config.toml
d_model = 448
n_experts = 64
experts_per_token = 8
activation = "drelu"
router_score = "sigmoid"
routed_scale = 1.0
balance_bias = false
norm = "rmsnorm"
norm_eps = 1e-06
lr = 0.000668
beta1 = 0.9
seq_len = 2048
train_tokens = 419800000
Below are experts of layer 10 (counted from 0) of a mixture-of-experts language model. Rows are named router (the router's row for the expert), gate (a neuron's input weights, with its number), up (a neuron's input weights, with its number) and show model dimensions 0-63. Each number is 50 + 15 x the weight over its row's rms, rounded and kept within 0 to 99.
After each expert's rows: "mostly gets" lists some tokens that are sent to it at least half of the time; "comes after" lists some tokens at least twice as common just before its tokens as in all text. This comes from a sample of Wikipedia text that the model never trained on. Tokens count by the router's weight.

# expert 7
router:31 38 47 34 62 39 34 46 42 63 47 58 65 31 63 38 51 35 63 33 45 39 62 31 61 47 43 37 62 39 36 62 51 45 47 42 31 60 27 29 69 71 56 48 66 42 42 64 35 43 31 37 63 33 77 25 70 38 65 37 30 39 51 32
gate0:57 81 59 49 51 59 59 71 40 39 57 65 48 52 41 90 59 46 72 88 41 70 40 79 62 39 35 73 79 73 48 42 40 18 57 73 50 45 46 50 52 38 37 54 31 43 96 28 56 20 66 57 47 40 39 80 59 44 36 58 63 44 33 64
up0:61 84 64 50 64 58 54 81 38 40 46 52 43 46 43 52 43 39 64 77 52 46 45 66 59 42 41 83 56 85 53 63 42 21 60 60 57 61 57 42 61 53 47 59 33 56 97 13 60 53 71 43 51 51 22 68 80 55 45 56 56 53 48 61
gate1:49 32 66 52 48 43 31 64 27 48 70 29 38 61 48 70 44 60 69 79 39 66 49 28 54 69 71 36 40 62 41 52 42 65 43 42 62 57 40 42 63 47 61 53 33 47 32 46 39 32 33 46 45 46 50 51 59 48 42 46 42 68 67 86
up1:46 56 56 57 60 38 39 57 24 52 72 53 27 61 48 63 39 81 82 65 52 59 45 39 47 41 65 41 47 39 66 43 60 55 39 48 59 51 33 35 40 29 63 71 54 36 31 36 39 42 36 37 53 46 46 37 39 47 38 50 25 75 65 81
gate2:55 29 33 45 65 51 35 51 57 44 48 48 20 40 41 44 33 68 66 73 51 77 45 70 58 96 66 69 61 47 47 60 72 38 28 24 26 48 39 90 45 44 56 57 69 60 51 47 55 46 68 49 59 45 57 66 58 35 41 43 51 45 33 44
up2:64 31 37 55 62 50 45 52 68 56 36 39 43 32 44 33 37 52 46 69 55 57 44 51 60 77 76 75 56 42 47 22 65 43 43 26 34 43 53 66 47 44 59 65 33 64 70 55 67 57 75 55 55 51 63 87 42 43 49 64 57 52 31 68
gate3:53 53 49 66 63 64 56 49 52 50 48 49 57 58 47 59 49 52 50 55 33 51 42 46 44 46 34 62 33 35 57 42 60 13 51 74 65 40 82 64 36 40 42 66 32 51 30 41 72 48 52 66 28 69 12 60 55 57 58 74 77 57 43 46
up3:83 51 41 65 63 55 38 64 81 33 66 65 47 53 50 53 41 71 63 49 33 71 56 33 39 63 48 51 47 50 42 59 45 38 77 63 55 49 69 63 37 26 44 52 63 54 49 52 60 51 55 71 46 60 27 33 28 59 63 85 67 41 37 56
gate4:49 36 09 50 65 53 44 61 60 24 67 53 46 64 19 60 56 44 26 69 19 63 42 69 48 75 27 47 58 44 39 59 61 56 46 54 35 61 51 63 32 29 44 63 64 51 58 59 54 39 46 48 40 40 14 38 46 83 55 78 56 54 53 71
up4:47 56 45 55 57 47 68 33 24 55 35 26 63 74 22 49 77 40 14 58 19 53 49 54 52 61 18 45 60 43 27 75 58 75 59 49 71 62 62 68 57 42 27 44 48 28 56 66 54 49 24 41 37 39 23 20 67 53 57 48 67 63 62 62
mostly gets: "″", " Succeeded", " Candidate", "°", " Result", " %"
comes after: " |", ";", "|", "–", "°", " ="

# expert 15
router:26 44 57 30 50 24 33 33 40 59 36 63 64 27 62 37 44 37 65 28 66 45 65 36 55 34 39 33 69 46 35 68 35 42 59 30 32 73 37 28 66 67 61 45 71 41 40 59 29 34 28 35 70 32 72 37 66 39 60 33 34 32 49 29
gate0:56 71 59 46 45 57 64 68 54 34 60 49 61 46 49 74 66 41 65 50 51 67 59 85 54 57 39 61 90 48 59 31 58 14 35 62 51 40 48 53 52 44 60 53 34 60 63 30 59 33 47 47 53 74 47 71 49 38 59 50 54 46 30 67
up0:62 72 60 46 61 56 45 81 48 30 50 34 56 54 55 43 62 34 52 39 59 52 54 64 58 51 37 62 72 45 58 56 51 20 37 49 61 61 55 45 62 62 54 66 46 62 52 21 59 58 42 45 58 71 19 61 63 43 51 50 56 39 39 63
gate1:47 27 71 48 51 43 49 70 49 52 44 10 29 58 41 65 38 58 72 47 63 63 59 24 37 45 28 32 44 62 15 62 29 81 46 54 67 82 37 36 72 50 43 48 38 53 51 51 41 43 45 41 55 49 66 64 49 34 30 53 43 61 46 66
up1:47 52 57 58 63 45 53 50 40 58 68 47 23 55 42 56 37 84 75 38 70 69 37 40 34 29 30 51 57 51 60 55 39 57 33 62 65 66 38 35 39 44 48 58 49 37 43 37 40 39 52 34 44 51 48 54 27 25 29 63 32 68 51 67
gate2:53 31 44 45 60 49 33 28 23 37 49 47 06 45 43 46 57 82 67 73 59 68 42 45 47 91 82 46 59 59 55 49 44 46 45 26 36 46 60 99 43 63 54 52 65 54 57 30 45 39 48 73 56 37 57 72 40 56 45 43 32 37 53 48
up2:54 28 49 52 50 44 41 33 38 55 27 44 41 39 46 34 62 47 48 51 86 53 46 43 63 72 77 51 49 64 43 16 47 46 60 24 43 39 72 78 53 59 55 57 36 54 56 32 72 56 59 74 53 55 71 91 30 59 22 54 43 49 67 63
gate3:53 53 49 66 63 64 56 49 52 50 48 49 57 58 47 59 49 52 50 55 33 51 42 46 44 46 34 62 33 35 57 42 60 13 51 74 65 40 82 64 36 40 42 66 32 51 30 41 72 48 52 66 28 69 12 60 55 57 58 74 77 57 43 46
up3:83 51 41 65 63 55 38 64 81 33 66 65 47 53 50 53 41 71 63 49 33 70 56 33 39 63 48 51 47 50 42 59 45 38 77 63 55 49 69 63 37 26 44 52 63 54 49 52 60 51 55 71 46 60 27 34 28 59 63 85 67 41 37 56
gate4:46 32 12 44 42 45 36 57 57 26 62 66 55 59 38 49 51 51 30 65 44 45 53 70 35 73 32 52 63 40 46 46 62 41 44 56 18 65 41 62 38 40 67 65 76 32 61 69 50 57 44 44 37 39 33 53 46 70 59 85 46 56 52 64
up4:51 53 33 51 48 41 58 25 15 58 37 42 64 68 28 41 54 49 15 47 43 35 34 58 57 70 25 46 46 35 44 65 59 72 63 49 48 74 56 75 62 41 31 51 58 22 55 56 45 60 26 43 36 33 35 29 59 41 50 66 51 51 57 54
mostly gets: " ended", "omp", "kn", " addition", " repe", "ér"
comes after: "|", " |", "-", " p", " rec", " un"

# expert 6
router:30 37 44 35 63 37 39 42 39 59 40 66 69 32 68 41 45 33 60 26 47 56 68 31 65 39 33 30 55 44 47 62 44 52 52 37 25 62 28 33 61 60 62 44 60 39 45 62 27 37 31 33 69 38 61 24 64 41 64 35 33 30 46 34
gate0:60 85 68 49 54 60 52 66 48 36 39 56 49 64 33 74 79 28 71 80 32 72 37 91 60 46 29 78 82 53 48 41 52 37 40 72 55 38 65 45 56 47 37 62 37 49 71 34 49 16 65 54 55 53 30 59 52 51 45 60 48 52 36 66
up0:50 84 66 39 52 50 41 83 45 31 43 52 51 44 42 38 54 22 65 73 59 47 42 72 66 50 33 79 75 65 49 65 50 39 44 57 58 57 61 36 64 59 43 73 43 51 63 22 44 44 58 44 55 51 26 62 70 65 43 55 40 50 45 52
gate1:57 25 53 51 55 47 32 69 53 40 63 35 45 76 58 66 55 34 57 57 54 83 46 28 41 79 44 31 33 50 39 44 45 67 54 54 61 79 66 49 56 47 49 40 29 50 59 44 67 46 71 25 36 53 31 63 47 49 40 59 47 66 57 92
up1:43 34 35 44 61 32 27 61 42 45 82 54 40 57 69 40 54 63 77 35 67 77 41 36 42 59 47 35 44 41 61 42 57 68 39 66 58 78 52 35 36 43 47 44 48 26 42 46 58 53 62 10 41 44 31 60 27 41 42 52 21 70 57 80
gate2:55 37 42 46 68 51 41 39 24 45 46 39 05 45 36 27 33 81 73 72 68 66 51 51 47 85 69 30 41 50 44 63 48 49 34 47 49 53 38 80 34 50 52 54 58 48 32 50 54 44 79 58 67 30 56 76 47 42 44 49 38 33 38 36
up2:67 43 37 58 64 56 50 44 43 47 39 39 20 55 38 23 23 57 43 59 66 47 55 47 54 72 85 46 38 39 31 31 31 58 47 33 61 39 60 78 37 48 47 56 18 58 33 45 76 62 77 62 61 47 76 94 20 60 40 64 36 43 43 55
gate3:53 53 49 66 63 64 56 49 52 50 48 49 57 58 47 59 49 52 50 55 33 51 42 46 44 46 34 62 33 35 57 42 60 13 51 74 65 40 82 64 36 40 42 66 32 51 30 41 72 48 52 66 28 69 12 60 55 57 58 74 77 57 43 46
up3:83 51 41 65 63 55 38 64 81 33 66 65 47 53 50 53 41 71 63 49 33 71 56 33 39 63 48 51 47 50 42 59 45 38 77 63 55 49 69 63 37 26 44 52 63 54 49 52 60 51 55 71 46 60 27 33 28 59 63 85 67 41 37 56
gate4:48 29 10 47 60 43 23 66 58 34 67 56 49 59 34 59 43 44 29 76 25 65 43 66 48 71 21 51 65 41 42 63 47 49 35 67 37 72 37 65 27 41 60 73 65 43 64 51 49 31 45 38 38 45 36 46 38 83 62 63 57 68 55 75
up4:57 55 37 57 51 47 50 36 31 56 42 38 59 72 30 46 53 54 40 59 37 54 40 61 51 74 18 45 65 30 38 65 49 62 46 62 71 65 57 66 56 46 30 62 53 18 73 51 53 36 15 49 28 52 41 30 52 52 53 42 59 58 52 63
mostly gets: "″", "Personal", " Succeeded", " Candidate", "°", " %"
comes after: " |", "=", "|", "°", " (", " ="

# expert 4
router:32 44 50 31 55 37 32 32 42 45 37 63 59 29 63 40 40 36 61 25 37 40 67 29 58 40 34 41 55 43 45 64 46 51 57 36 38 63 32 32 68 65 54 32 59 30 51 69 34 37 34 30 63 32 64 35 66 39 69 35 30 38 40 35
gate0:55 75 72 42 38 53 61 53 40 40 36 60 76 46 41 88 70 31 64 64 26 53 65 91 69 61 37 52 76 64 40 49 38 24 30 54 46 35 54 53 40 53 30 48 64 43 64 48 60 20 45 54 51 41 51 69 53 46 34 54 58 55 39 64
up0:62 64 52 46 34 57 46 74 58 46 49 43 63 43 48 70 58 32 62 60 57 44 64 78 55 50 45 60 67 76 52 58 50 29 40 43 45 58 58 46 40 66 31 64 57 38 48 34 62 46 58 39 53 54 30 69 69 62 29 62 54 39 41 57
gate1:47 27 62 54 37 50 59 71 50 47 62 12 38 61 43 68 56 50 68 65 56 45 61 20 43 57 42 42 41 67 40 53 45 74 48 37 56 66 51 47 58 37 40 50 48 45 51 44 50 55 22 43 44 46 57 51 69 66 44 65 49 77 41 83
up1:38 38 46 46 40 37 49 63 41 54 79 39 36 48 44 54 58 65 85 52 52 52 43 29 37 31 48 47 68 58 56 69 62 65 34 54 59 57 47 33 38 42 44 50 63 31 26 33 39 48 26 22 47 39 57 53 40 62 35 47 32 76 48 84
gate2:51 31 44 43 83 48 26 24 20 37 48 37 13 58 36 51 47 81 66 62 46 75 56 53 39 94 50 50 52 53 51 66 41 37 11 23 36 49 44 75 42 45 39 56 41 36 38 19 60 18 73 53 63 45 65 81 48 42 37 56 45 49 39 39
up2:59 35 51 52 76 45 40 25 34 56 39 30 33 50 42 41 43 61 42 41 57 49 62 46 50 83 67 48 53 49 53 34 33 41 26 23 51 44 59 73 44 42 34 63 07 52 45 34 86 32 76 55 56 48 68 97 28 49 41 80 44 64 36 55
gate3:53 53 49 66 63 64 56 49 52 50 48 49 57 58 47 59 49 52 50 55 33 51 42 46 44 46 34 62 33 35 57 42 60 13 51 74 65 40 82 64 36 40 42 66 32 51 30 41 72 48 52 66 28 69 12 60 55 57 58 74 78 57 43 46
up3:83 51 41 65 63 55 38 64 81 33 66 65 47 53 50 53 41 71 63 49 33 70 56 33 39 63 48 51 47 50 42 59 45 38 77 63 55 49 69 63 37 26 44 52 63 54 49 52 60 51 55 71 46 60 27 34 28 59 63 85 67 41 37 56
gate4:44 38 13 45 64 44 42 58 63 41 42 62 31 61 41 52 42 40 38 57 18 51 40 63 42 62 30 51 53 30 40 48 44 51 59 47 23 63 40 57 43 35 48 57 44 49 55 60 53 41 42 24 36 42 13 32 44 87 65 78 54 50 55 72
up4:47 51 39 48 68 42 69 35 35 64 17 28 58 75 33 39 51 39 22 58 23 54 42 47 40 57 31 48 59 24 39 61 53 69 58 50 46 69 51 70 58 38 34 38 38 15 48 65 55 40 24 40 30 43 25 14 57 48 59 55 53 51 62 54
mostly gets: "″", "°", "′", " Succeeded", " Candidate", " Preceded"
comes after: " |", "=", "-", "|", " =", "°"

# expert 5
router:36 40 54 33 52 41 34 38 43 55 45 70 60 35 64 29 42 31 57 33 45 47 68 32 61 42 41 32 64 43 34 55 42 42 59 41 30 58 24 30 67 68 65 29 73 35 47 71 28 27 40 33 80 41 62 30 65 37 60 39 22 40 44 33
gate4:47 30 18 52 55 46 46 55 58 22 55 57 62 65 35 46 53 49 31 73 26 57 44 67 50 76 23 58 68 31 46 48 76 50 53 53 26 52 53 69 32 39 69 61 58 49 72 42 48 54 37 44 40 45 22 41 49 77 44 73 54 63 50 74
up4:50 57 45 53 53 43 67 22 20 50 31 28 72 67 27 49 63 52 11 67 27 56 39 56 59 72 12 49 67 30 42 57 72 73 44 56 62 56 69 72 56 50 33 52 37 23 63 48 50 57 27 48 37 39 35 26 58 60 41 58 51 61 59 68
gate5:56 36 34 53 72 56 53 65 63 59 54 34 42 72 46 49 58 67 61 64 49 58 24 61 45 59 67 65 56 68 57 54 52 30 38 53 65 45 67 53 48 56 63 12 26 39 40 38 74 54 46 41 66 40 00 59 34 60 25 53 42 64 43 47
up5:55 29 42 54 52 55 46 69 55 47 49 61 46 81 40 57 61 72 51 48 67 43 22 71 24 49 53 53 72 60 58 33 76 35 39 39 52 28 78 56 54 32 63 29 31 44 38 48 70 58 52 37 69 26 18 57 12 76 32 63 37 59 46 29
gate6:55 56 43 48 42 61 64 58 46 21 40 37 60 60 27 26 35 51 25 47 41 55 26 70 38 38 54 47 59 23 47 31 56 66 62 55 38 34 53 61 34 52 37 62 34 51 39 60 57 59 73 40 58 57 45 39 50 33 55 48 66 43 46 36
up6:51 40 19 42 40 39 50 61 62 14 45 52 46 47 23 32 57 64 05 55 33 53 28 66 61 44 59 27 64 39 40 48 55 46 49 52 29 32 51 51 34 79 32 59 58 43 27 44 60 36 80 34 74 65 59 31 58 40 63 55 44 36 45 36
gate7:57 63 36 39 45 50 64 63 60 63 48 25 50 70 45 48 62 42 31 54 46 63 48 44 25 69 68 68 57 52 34 42 53 52 54 54 65 38 43 48 46 69 32 59 40 49 77 47 58 62 37 69 54 74 54 38 45 74 60 56 56 72 69 40
up7:54 52 41 48 39 58 65 60 75 50 52 46 29 77 36 32 44 37 12 61 52 61 41 11 46 80 76 64 47 65 31 41 68 50 56 45 43 51 59 37 36 41 60 45 52 54 66 40 61 70 43 79 51 68 58 27 53 73 39 37 58 56 82 64
gate8:52 56 36 69 25 71 67 44 46 42 38 42 43 65 44 51 68 35 42 62 53 63 33 55 40 28 70 74 51 41 64 61 22 49 62 50 83 58 63 61 24 55 33 58 25 60 44 56 59 51 27 66 35 56 37 77 50 58 47 53 65 32 39 70
up8:62 75 35 60 34 74 60 43 48 42 31 42 40 78 45 58 45 37 48 57 43 57 65 47 36 32 59 66 52 35 51 50 25 77 47 53 59 27 68 63 56 67 40 37 37 70 37 58 69 48 38 56 41 45 37 88 19 43 62 54 66 69 48 61
mostly gets: "″", "°", " Candidate", " %", "present", "Personal"
comes after: " |", "-", "|", "=", " (", "–"

# expert 3
router:17 38 41 36 49 25 24 45 38 53 44 54 61 25 73 39 47 37 60 35 37 50 64 29 65 36 42 31 68 46 46 58 38 55 54 33 28 57 33 29 73 70 51 39 68 38 51 62 39 43 34 33 73 28 75 32 70 49 60 35 32 43 49 26
gate0:51 70 63 44 69 52 58 48 48 54 45 58 68 41 43 57 75 32 75 61 28 61 61 86 49 61 25 60 77 54 54 34 57 29 40 69 57 35 65 39 41 54 67 43 33 53 60 36 55 22 46 45 47 40 30 76 49 49 53 54 43 51 51 63
up0:55 74 53 49 55 53 45 70 45 38 53 44 56 27 47 29 42 32 51 52 55 58 62 67 40 60 27 67 72 59 51 46 57 48 41 60 66 60 72 44 54 66 58 75 39 58 58 26 63 61 50 35 46 37 31 73 59 54 39 54 22 48 61 40
gate1:45 19 77 59 31 47 55 61 41 60 67 20 53 71 48 67 45 54 91 66 59 60 44 31 25 59 49 35 61 71 45 67 42 72 46 39 72 60 45 45 68 44 50 60 37 42 36 38 49 45 35 40 53 49 37 50 53 47 50 43 63 70 53 68
up1:42 44 64 60 46 41 51 51 40 62 80 38 40 62 46 47 53 67 97 48 62 57 34 38 24 41 64 38 55 62 62 58 47 62 34 48 73 50 48 40 37 30 63 63 41 21 27 32 39 33 43 34 59 48 37 47 43 49 42 50 43 75 64 73
gate2:58 26 35 42 88 53 45 58 59 36 40 35 17 40 42 52 45 73 71 51 69 68 42 60 32 99 59 36 44 51 48 75 47 27 23 33 36 56 49 68 50 36 64 58 58 50 36 41 47 32 57 71 62 47 71 80 38 34 39 42 46 41 31 38
up2:61 33 36 52 75 48 51 56 60 43 31 43 38 32 41 29 43 62 52 39 73 44 46 48 39 90 65 42 43 44 50 50 54 42 45 33 45 42 63 70 54 29 55 76 27 61 37 41 80 47 74 69 62 41 85 97 36 42 30 66 46 59 43 68
gate3:55 60 44 64 67 66 60 55 48 51 44 45 51 63 40 56 45 56 54 50 30 44 46 52 51 51 33 66 28 37 52 47 57 13 57 68 59 36 76 60 39 47 47 59 37 57 34 48 64 42 47 70 25 65 15 59 59 52 58 76 72 52 41 47
up3:87 58 37 60 67 60 35 70 75 27 60 60 40 59 43 46 37 74 67 44 30 62 60 31 47 67 52 56 52 54 38 63 39 40 82 57 48 45 63 58 34 30 49 46 66 60 53 59 52 43 50 77 42 62 32 32 34 51 57 89 61 43 37 55
gate4:47 37 14 50 42 47 40 63 54 21 54 54 40 68 34 69 62 45 19 57 35 51 37 64 58 76 27 44 61 50 38 57 66 42 38 51 21 47 46 71 36 29 59 65 54 38 73 56 54 37 35 35 33 44 40 33 32 91 51 65 55 66 66 62
up4:49 64 42 47 57 42 72 31 12 53 28 25 48 80 14 52 70 40 02 43 26 44 31 53 59 73 23 41 59 41 30 62 74 67 43 58 53 52 61 70 49 37 35 42 34 16 71 48 52 52 22 41 24 52 38 23 52 64 42 54 59 75 69 61
mostly gets: "″", " Preceded", " Succeeded", " Candidate", "aged", " Coordinates"
comes after: " |", "=", "-", "|", ";", " ="

# expert 2
router:19 39 50 29 53 33 32 36 45 49 35 69 63 21 59 34 51 31 50 35 54 59 71 26 63 26 35 30 59 43 38 63 38 60 68 39 26 55 35 28 63 57 54 42 68 38 45 64 39 43 42 32 72 39 65 34 64 40 71 35 30 45 48 22
gate0:54 79 62 41 49 49 71 62 49 60 35 59 49 47 29 67 51 37 72 72 53 53 45 94 55 59 16 86 97 75 56 35 53 14 51 66 28 35 43 49 25 43 68 36 24 51 67 34 47 17 61 43 59 43 39 65 57 54 31 68 53 39 48 60
up0:61 80 69 45 53 55 64 90 56 52 38 61 46 46 26 43 39 31 50 64 71 48 50 76 54 49 33 92 82 82 50 56 58 20 58 56 51 53 46 39 36 51 77 48 30 73 73 32 39 37 60 40 64 55 23 70 77 67 43 49 55 40 72 46
gate1:49 13 64 49 45 44 36 61 44 34 49 18 31 68 55 67 42 55 73 68 64 65 34 17 34 57 49 36 43 66 41 52 53 68 33 47 56 61 42 52 60 38 28 68 52 42 22 40 40 28 56 37 49 33 48 36 47 39 32 49 50 58 53 70
up1:48 37 45 59 47 42 39 46 44 43 72 44 26 62 48 49 42 80 84 58 79 59 25 21 36 33 59 42 55 57 70 50 67 54 31 53 47 50 52 44 37 30 35 64 67 28 17 28 38 29 63 30 53 47 33 29 41 35 37 43 44 62 59 70
gate2:51 34 40 36 54 50 33 53 54 41 70 58 18 47 48 47 49 68 50 55 55 62 49 63 41 88 49 46 41 65 46 73 44 34 42 36 45 58 46 84 50 37 59 53 51 64 37 38 62 43 54 56 56 33 69 97 50 54 36 59 38 27 53 38
up2:59 46 42 53 46 46 44 46 58 56 48 49 34 44 50 35 48 58 33 52 63 40 62 49 46 69 62 41 50 66 44 45 36 50 60 25 53 45 57 79 66 41 48 62 25 65 57 41 84 53 56 61 47 32 73 99 26 50 35 71 49 45 34 55
gate3:60 53 44 63 61 68 65 48 51 51 58 39 66 61 47 68 50 43 59 55 35 51 42 54 45 46 28 60 25 36 57 53 50 27 55 72 73 41 78 63 46 41 52 74 44 59 31 42 79 39 51 64 30 67 08 60 54 54 67 76 75 65 53 50
up3:88 51 35 64 61 61 49 61 76 36 74 53 57 56 50 63 43 58 72 50 36 68 55 45 41 61 38 50 37 50 44 68 35 50 78 62 65 49 67 62 48 28 55 62 71 63 48 51 69 40 54 68 46 58 21 36 30 58 71 86 66 52 49 57
gate4:43 42 20 46 52 42 37 61 59 31 63 46 45 63 38 54 56 43 37 67 30 53 48 68 48 66 33 50 64 35 32 57 55 53 49 66 45 64 48 57 46 33 59 60 63 44 79 60 57 32 39 27 44 33 32 42 33 81 51 64 59 58 50 82
up4:59 58 54 55 53 50 77 34 21 59 35 06 65 75 29 42 68 44 21 57 21 55 41 56 70 61 33 69 48 50 26 68 55 62 37 62 72 73 61 56 77 38 33 65 43 27 76 55 49 44 22 39 27 47 33 28 29 57 47 55 68 64 58 76
mostly gets: " %", " Preceded", " Succeeded", " Candidate", " Apps", " Result"
comes after: " |", "|", "=", ";", " (", "\n\n"

# expert 14
router:25 41 62 22 52 30 24 38 33 52 39 62 57 31 67 35 44 33 69 34 50 45 71 43 61 34 40 41 64 51 31 60 27 46 61 37 24 67 26 28 71 62 68 42 74 30 45 61 35 30 52 35 60 40 70 39 65 39 66 39 29 43 45 33
gate0:51 74 69 46 40 56 55 58 36 42 52 58 38 49 44 86 55 41 69 55 44 66 42 69 58 56 24 73 99 47 52 39 45 18 46 56 44 28 56 43 51 51 43 57 45 42 69 28 47 52 36 42 44 53 27 68 52 56 47 59 52 52 32 75
up0:59 76 68 48 49 57 52 74 41 40 46 51 41 45 50 56 55 39 62 41 57 64 42 61 55 47 34 81 92 54 58 51 52 26 44 58 50 37 59 42 54 61 59 70 42 53 56 29 49 70 39 40 51 62 15 55 63 62 50 53 43 49 48 71
gate1:51 10 42 54 37 48 31 68 50 50 52 19 25 73 54 66 49 43 67 53 40 67 57 45 56 52 41 60 45 61 32 36 45 71 41 41 46 60 38 52 61 59 47 48 48 44 39 36 60 46 43 40 48 46 53 63 54 43 39 58 55 61 35 93
up1:45 31 27 56 40 44 33 58 43 49 79 47 15 74 58 56 53 67 80 43 60 69 45 43 29 25 51 68 54 72 59 40 62 61 45 48 45 43 36 42 38 47 53 53 60 27 31 30 45 41 39 27 48 44 41 61 35 34 32 55 37 71 41 99
gate2:52 34 44 44 65 47 40 37 41 32 51 47 13 44 42 63 49 81 84 75 42 64 45 54 33 94 54 51 51 48 43 58 54 50 38 24 40 53 64 88 40 32 68 57 68 59 51 47 58 46 57 74 53 46 51 75 25 35 48 48 36 48 41 41
up2:61 46 42 56 53 52 49 38 53 46 37 48 33 42 48 45 45 68 63 69 48 38 47 46 49 77 78 48 44 37 44 26 47 55 61 31 46 34 78 77 51 26 48 69 18 71 46 40 77 57 62 70 60 58 59 91 21 48 41 72 41 63 52 70
gate3:53 53 49 66 63 64 56 49 52 50 48 49 57 58 47 58 49 52 50 54 33 51 42 46 44 46 34 62 33 35 57 42 60 13 51 74 65 40 82 64 36 40 42 66 32 51 30 41 72 48 52 67 28 69 12 60 55 57 58 74 77 57 43 46
up3:83 52 41 65 65 55 38 65 81 32 66 65 46 53 50 52 40 71 64 48 33 70 56 33 39 63 48 51 47 50 41 58 44 37 78 63 55 49 69 62 37 25 45 52 62 54 49 52 60 50 54 72 46 61 27 33 30 59 62 85 67 41 37 56
gate4:51 33 04 45 61 48 28 70 70 26 61 62 43 71 39 57 41 47 37 57 41 59 34 73 45 71 43 34 62 49 35 54 61 49 41 60 34 79 43 64 35 29 56 70 67 39 78 49 47 41 52 33 31 48 38 52 41 80 44 75 48 56 47 68
up4:54 55 44 51 66 44 57 31 34 63 34 39 55 79 22 40 58 43 27 41 39 47 42 61 54 67 34 42 37 35 28 56 69 62 66 42 62 76 56 60 65 23 23 47 47 32 76 38 41 30 25 34 24 51 35 40 56 40 53 54 62 59 56 53
mostly gets: " much", " self", " enc", "equ", "enc", " none"
comes after: " |", "-", "|", "19", " p", " Cha"